Below are experts of layer 2 (counted from 0) of a mixture-of-experts language model. Rows are named router (the router's row for the expert) and show model dimensions 0-191. Each number is 128 + 24 x the weight over its row's rms, rounded and kept within 0 to 255. Numbers have three digits each.
After each expert's rows: a language model's description of what the expert responds to; "gets" lists some tokens that make up at least twice as much of what it gets as of all text. This comes from a sample of Wikipedia text that the model never trained on. Tokens count by the router's weight.

# expert 15
router:136124154109144107149106175094130114103111098155131103131101105113102160098121106089097151159154111159156148112088114112158120113159089104154135111108157151145113109108103144148118145101164096145143096119156152143143109110102109100112103141101114095142150089096101111117103150124112114148120131101152158142105107111101139147174153102156100106109154126108116090111109101107163150148146105098108144106110145108163156104163109113147096112121098107074119106152105159165135144140163137109107111111150110112095143152110096082145081107107091153155088143099164153162109121130140153151
Table separators and units. Pipe separators, dashes and zeros in sports and election tables, plus unit or symbol tokens like km, mi, ft, $, vs.
gets: " |", "-", "|", ";", "0", " /"

# expert 61
router:140098141085140113153106144099152099111112111148114109153096107098103145107104109101106155151155094145140135105083098075160098095139119112165142103129145131156108110122101135152104159097140111133150098112148145152149107109104117100084107138102109117134152096100103078110096153135110107165105157098156126139110104125104133141140127094154117099101172133114121108103089100103158133158142110100089150101107149102135139105148074120147101103108111096098110120168104164158149145126145160114110092104155106111105151161116109107128084104113117137165096146117153153151107105117157151150
Ordinals and table figures. Ordinals and counts like first, second, Best, ten, digits in attendance and score tables, plus articles a and an.
gets: " a", "1", "2", "4", "6", "3"

# expert 40
router:166129146087157105143092183108144121105112117137137108145119103120110160111096113101104157159159105147166155104101109107159102092160103117157145107112148140150100105115096148158118157112155097157157108109165152149146115112097103128090090134101113091144147104120104101107111153109110114154111157109151147154113101117096159147159151109145108099102157134108110109097104106097147154150139111083116159101103147111159155108147106107138100097107102095101113116149107151149150154136156136117108109106140112116109141138108101102120094108114098142147076138104160155175109098142154160151
Determiners and numbers. Articles, pronouns and number words opening noun phrases, plus heading words such as Notable, such as the, three, their.
gets: " the", " The", " a", "The", " two", " their"

# expert 4
router:134137138099137069147105135111148116117098103123165116162119100121126163114100116124105136145146108134141170115113122096152121110171122110145138112105153165140094125112105131147112144127176105142139109122163170123136126111109070106116113144125106117134141103102110106126125154113113094157099160108131141167109093128109141126159186111168109122110140131105088118092102113105136146159174119122113168107115137100178145102156096112163104082087098090115102117139126153159122168140155141116082094106151113122130152142089121128124114103103091157157131170118175136125107110139164148174
Prepositions after verbs. Prepositions and auxiliaries after verbs in narrative prose, such as considered for, ended up as, had been, was devising.
gets: " was", " for", " of", " with", " in", " is"

# expert 29
router:159138148108135078166118140126131112098128111146136096139109105122104193115115093111113150159147105144144134098068120115170114125141105115134165102100146137169128114107105149159109128097140110163143117109159150143138092119103102116106115167112114115160143095095129133117126153108118121166108139098139134145097100110082161137146153112157100105114124164115134092098101094085140142147160128112098148115102149112137137105136113118164105112116134104113100107140129154145147169126164143104110108089152123131122161148094100095114093110099071149171104138092144154152117132188142135165
Prepositional-phrase articles. Articles and possessives right after prepositions or verbs, as in "into the", "one of", "as a", with some prepositions.
gets: " the", " of", " a", " in", " The", " by"

# expert 56
router:148169165089153083132115136100143137100111128135157103148118117118104148103102110098090137147140112138137157115120118100149112115141101097128172116104138202140108109111099176138092105117138114169164121097149156139143083121099090117108100192114115098145136124122116116108118144108114104138092146089152137150115096088108132152144170118153122118108140131113099114113111123095147146134149125123116155103123134139146155120142079100154109088101111109111117114130114162178191140137145133117123103101160103103081157144121120110115126118083129136179123139106148167165138119122154151159
Clause and paragraph boundaries. Parentheses opening place or date notes, paragraph breaks after sentences, heading endings, and to in went on to.
gets: " (", "\n", ".\n\n", ".", " to", " |\n"

# expert 49
router:153125146116122115125111145102121078143101082146128121147107126096085152101093100116131136152152088152176145122108144110141104107155119093166183114098135141163111106129110146147117159101163134140146114100141153146146101109104112100100091164107102119175130104108089095131105135114109079143111148107139145139121085080109147141139153122145115120114135118108113112121111109104165139150140106132118157099096141075179154106148117113158103113109101100119112088171101155154110157139150170101096107138138099134115154160115099120170112105106109177137119144124163145139099114106140150146
Verbs, adverbs, suffixes. Auxiliary and linking verbs (is, was, be, been), also, most, and adverb or adjective endings such as -ly, -ing, -ent.
gets: " is", " was", " also", " be", " as", "ly"

# expert 59
router:146113151102158107138095168097135122098105100139150097147095095104091158101111097107113157141158114155157154109093104122138108094139092089144160097103148142154113114107104135147096139105173108130150104113152143150153114102106096107109100149111090084150156103106117107118111160110114108142115148109156162123111113109104147151159142101161102097117142117100123097103110111107172144157148099097112150110107156108149154102153104092146115092130088100091121109153108151136148146140160142103098110103154109112099160143108107105153086103104103148164114152109162153143103110143123147152
Statistics and measure nouns. Nouns and units in statistical or descriptive contexts, such as years, age, species, population, °, km, plus table pipes.
gets: " |", "%", "°", " years", " States", " m"

# expert 58
router:151123165100154108148086167099152100102111118146148108140107102098102164098103111099099158150137103146152157091112103113146108100162094106145158096117151150146101116106104151159111149096174098154152091107148156148146122099103104113111108138106115103143143109115108120102103159113096095142091148111144159150103118128103144164150135100150107097109157148091095108101094115107160147146145103105114144099096151117160159086152112098151108103114093103104107120148102153152154140135147148105107124111151104101105145137112114097152089109101118145156094144106147149151101123160148151148
Topic nouns after determiners. Head nouns and verbs after a determiner or pronoun in prose and legal lists, such as plans, Act, parents, argues.
gets: " and", ")", "\"", "\n", " is", "|"

# expert 18
router:136164156098130110137108153090157095114110124165141101186108116096120164112107098108098133144141119129143135112106137103129103115162081103150171117094151127156087088117115163161108135117147090130135093106163162148165128083090115122107117120121109115161137107133104116113105153086089102155110150112157132125118103084116142135155157118137114101084131117105110114089135108106158146150145118118112145118104175122145159107143094091145102108096133111088103113148116149144157153125141156106097111107170125091094147158101120078136095097107103152148109150105149136137122125130145151167
Sentence-ending punctuation. Periods, commas and closing quotes ending sentences or table cells, often right after a number or title, such as 2., F.C., v.
gets: ".", ",", ".\n\n", " |\n", ":", "\n"

# expert 22
router:159130156109155096156094168111132121102104118155159094138087110107102154108095118109111158156154106146154161109101115099154099114159094107153153096097158151139103102092113155164108152119155111126163100116157148155149103095104098142099090135096119090141154112101118105116113153090107101154099146122153155151092108112091148136157144106159109110101149130105107116121117101109152154143159095090115145110097148098159150096144109103135109108114109096110110106140101149157147139136152144103108113094144108099100148157105095099147106118100097135154102144099151140149109104141155147150
Past-tense narrative verbs. Past-tense and modal verbs and word endings in biographical narrative, such as was, would, born, rode, on loan from.
gets: " was", ")", " is", " were", " to", "\""

# expert 11
router:149142154064145088143115141128130096114092084143124117156114117111098178123090116118119155152140102157138146128112099125158112115135090118155151109072153165147112090104106142153119143087144086130132107106138162166132094093124080092108102121116104106136145098109092120122085156121120096154119141120126154130119105114110160133137121122138102097122171123115111095108113102109138169161162101096092156088107150111134146100154113124172107112103105130128105098163097161154128137148153141092095113101139128103108137151123105107121092124099099134153100163098132146160114126150137148166
Clause connectives. Conjunctions, relative words and "of" linking clauses or phrases in prose, such as and, that, which, or, not.
gets: " and", " of", " to", " that", " which", " or"

# expert 25
router:160103145101147105146094179102148111102105115151152104140105102102105153106096109111105150148151107156157149098115105106143102097140099095143146096114148140149099094113105147144108147104165112144159116109154142137156108100094106133100104140098105093154152105115121090112109152096118096144102152104145164161101115109098149150152151113153104104111150144105111105094103095103155157163131110098114148113108152124152147091156114098143108114097097094105113097152101163147145157148155148097099115102146092105094147148109109098135095107096113157141097158103156144142121125150147153161
Role nouns and dates. Person-role nouns like poet, player, judge, director, baronet, plus spaces and digits inside dates and years such as January 2015.
gets: "201", " ", "200", "202", "8", "9"

# expert 31
router:139149130101150123149085162106156102114116111154153113147121122104092142123099121104092158141149107160150168076094106096143106085139083120139148100107147141150102116107092155125102124091173110146145090111136139135153108101118116111097101133096109115157149111112093118113117154119110099146100138106145133143112122119097136134154137127155098089095136133113112101098106079108163151175148095101082141110113132091161152086157108112152113109110121083095106100127107148119147144114155143091122074118147095107099143155097097104126118122121094152163097148114147159143116106150141136149
Digits in scores, years. Single digits finishing years, scores and numbers, e.g. 1972, 1–1, plus country and league names like US, Italy, Championship.
gets: "1", "0", "2", "3", "5", "4"

# expert 1
router:150137131101137122164089175117135111100114119176143127161113107110113157105098125112113157154159111162147139112115128101138110105135095098165153116086157162138105086097115143140112143135146110134166119116139155132153100129114101113113086176132118126129134124109128126119083137101123074127121172122151137126109098117117132144140148098138116092099135104116100102123109116128159148171159110124109157099093133109134151118147094107181097122105094110091086114154099160144141141140144152119132124118177046119104152167109104108136108106117107134162100142094137149157096085139139152162
List and clause punctuation. Commas, closing brackets, colons, and joining words like and, also, or in lists of items, numbers and sections, e.g. "4, 5, 6".
gets: ",", " and", ".", ")", "),", ":"

# expert 33
router:161128144100160110135085158094149120099091108132133088146102102114094155113113117096094153150161110143162159103109115119145101103146097097148146107112150145149105107117102148160108155115157103151163090111161149167149109117098091108086101147125104115158149113120106101114111160114118100159112138093165129133107110110096162148143136114152115096113135107109115102112110104102156155156142098114115146109105159105150153110161109105162108121122115098095097109157095158153130147146169139102115104111166107094109150153107117095157103109106107144162103153087141146148105111133172150152
Commas, centuries, year digits. Commas, and and periods, plus century and period after ordinals and year prefixes like 188, 191, 192 in dates and statistics.
gets: ",", " and", ".", ")", "6", "5"

# expert 63
router:154119155103144109164088157098135103091099101137149111148097092099089147103100106099123154140143100144160155096094102114139100100153094092152155103108152146151102096117105151146115137112152101149158105103144153151149099095109093109098117135098100090149144107102102090110107155103111107158108150106158156151116107100094151146145152101151115105100146140107109100106104098100149158153130111097102160116102137105167152109150112095149107106125107088103123094148101150155135147138159146097108115111146111110105148143104113098126102113107103140147097150118148145152104113164156155151
Function words and kinship. Articles and prepositions like the, in, on, de, plus family and birth words like born, son, father, mother in biographies.
gets: " the", " in", " on", "2", " as", "'s"

# expert 8
router:139144150097157088136076138114118110094121101163143100131107113125099141109113092120114132129151132171145135103076115112140115119155092105149133107074170157150124115120104143149103127101146094170148068101161167138143102094108086121102118144120106114158135115117126135120058150119125107142117134135156156159106080103099128140175150107138103075104149152120107096103111130121143155133173101102114160118110152101155163110156121117132117109124125106094120110153093143134147141149137145121087117120148112096106131144097114093134109089100095143167117136122156157150115099157138150141
Table pipes, heading marks. Pipes after row numbers in tables, == heading marks, colons after labels like Losses: 11, and sentence-final periods before paragraph breaks.
gets: " |", "|", "-", ":", ";", "=="

# expert 37
router:117143134100131055150103135108132126128119119163125130169112121123113163121095125121114127147144106159148128128131123094151117097127104105169141122074132185128105046094119173146130144129138117116173116129136184147143084089102103097114121128147123137129135129117122141116085140108105076130116179125141158110128096119128119136131164118142119102123132107122081111127117109119129161140152130123107149107125151134138141121152113098180114107105103129113092117132086179143169117131152150120137117134211100112102131144125107108132092132084107122150125141104113135168125082158137143156
Clause-boundary connectives. Commas after introductory phrases, plus and, which, who, but, when, where that begin a new clause in narrative prose.
gets: ",", " and", ".", " that", "),", ";"

# expert 60
router:143096139106143095148075147090152112094111121151118115160106109116103155106094115107104158163149105143154139107100114107154112103157107096137159101127154137149097101116111149135123140111167107150140102113145152144139102102114114105105107112100101101143153102111105112117104165110121094149110139098172152150112117108102164150139154098142114110109153108100105087096102102105157156156145098110104147106095148111165146106147109093154091084114101108102108101141115158147138144153145144102104115106155089114094153157100108092116105093105109147155100149114144154168098117141147159166
Reporting verbs and punctuation. Common action or reporting verbs after was or he, such as made, said, announced, posed, plus commas, periods and date numbers.
gets: ",", ".", ".\n\n", "ed", " that", "4"

# expert 2
router:131092142111130083139089117081139147093128103190106105124113125131122136087111125125106137129142114149149137118088138132138126120152098115139127121055149168148124112125115137137100119131161121178152109057153186134145140105105075119113128121121120125148133116107134133139066138128114102116127124115138149172113073108124126112159182086154133091115140140134127083129098130115155147138196094124124143098132130115134153111125097110125121121121138126107129135133077142160176130110139133104100116122141102108109122125118102074148113116086105130202119143127142132137131096148132155124
Table cell separators. Pipe separators and semicolons between cells in sports, election and statistics tables, plus line-start list dashes, such as | 4,014 and ; 16.
gets: " |", "-", "|", ";", "\n", ":"

# expert 51
router:161120149094156117149094152085131105100096113143119130158098101106094157100097115110103158153141087142156157099102107112155102119152095088141155095111133137150088114106107142152116142111151103139153110109155149159163119108103096108091101140095098114143148096110110095118102143106110096135115139106144141146109103111097143154162138100149108099097132142111111109104100109098156158142124105099109158094108161111152159095156108101154109101107114098090110106151109155160140149150159153107121112114152092109106148151118117106144108100109110154151089155091154154153101089142145154143
Multi-digit numbers in tables. Digit chunks inside longer numbers in tables and lists, such as vote totals, populations, IDs and decimals, plus spaces between cells.
gets: " ", "200", "4", "6", "–", "202"

# expert 10
router:157128155099150111139096157090143113095108117140119114146113099100103159099109102104104167157150100150150158109107109114146117101140096113156148124125161133149094118118113141147122140098164097150141105116158151148149099102103106101108075139101109118165143103112103094110099151098109096143099139111153152137095107098096157168162158112139124110101136124114103090115094103092150165153154096093115155110111158121171144086156112097152102103122108109090130110151099160151146147154152147110122106108151105098098148136105114106142115100111101147149097150101142150158110091128157157140
Years and table numbers. Year prefixes, digit chunks and dashes in tables, lists and ISBNs, such as 201, 199, 4,055, −121.
gets: "-", "|", "201", "200", "199", "202"

# expert 32
router:133131165114163087138103169107128101110108091123160111135117119106102170110117106111104139153144105127146147096115113089134134104139110092144160105079155155125105118122111149145099136118127094140132117126140153177148072129101075104112116127086100115145144101085100126095119153100117092152085160104152153148110101111116148143139169109163123110111142123100091111117119112110148136157170107107103176107096146125142137111153113091159100091123114106117103088164105135132138141136129152106104101102155102120110143137111116104117117083079087159131115138091155146148113112157164141149
Prepositions and auxiliaries. Function words in running prose, such as in, to, of, for, on and be, often right after a verb like responded or would.
gets: " in", " to", " of", " for", " on", " and"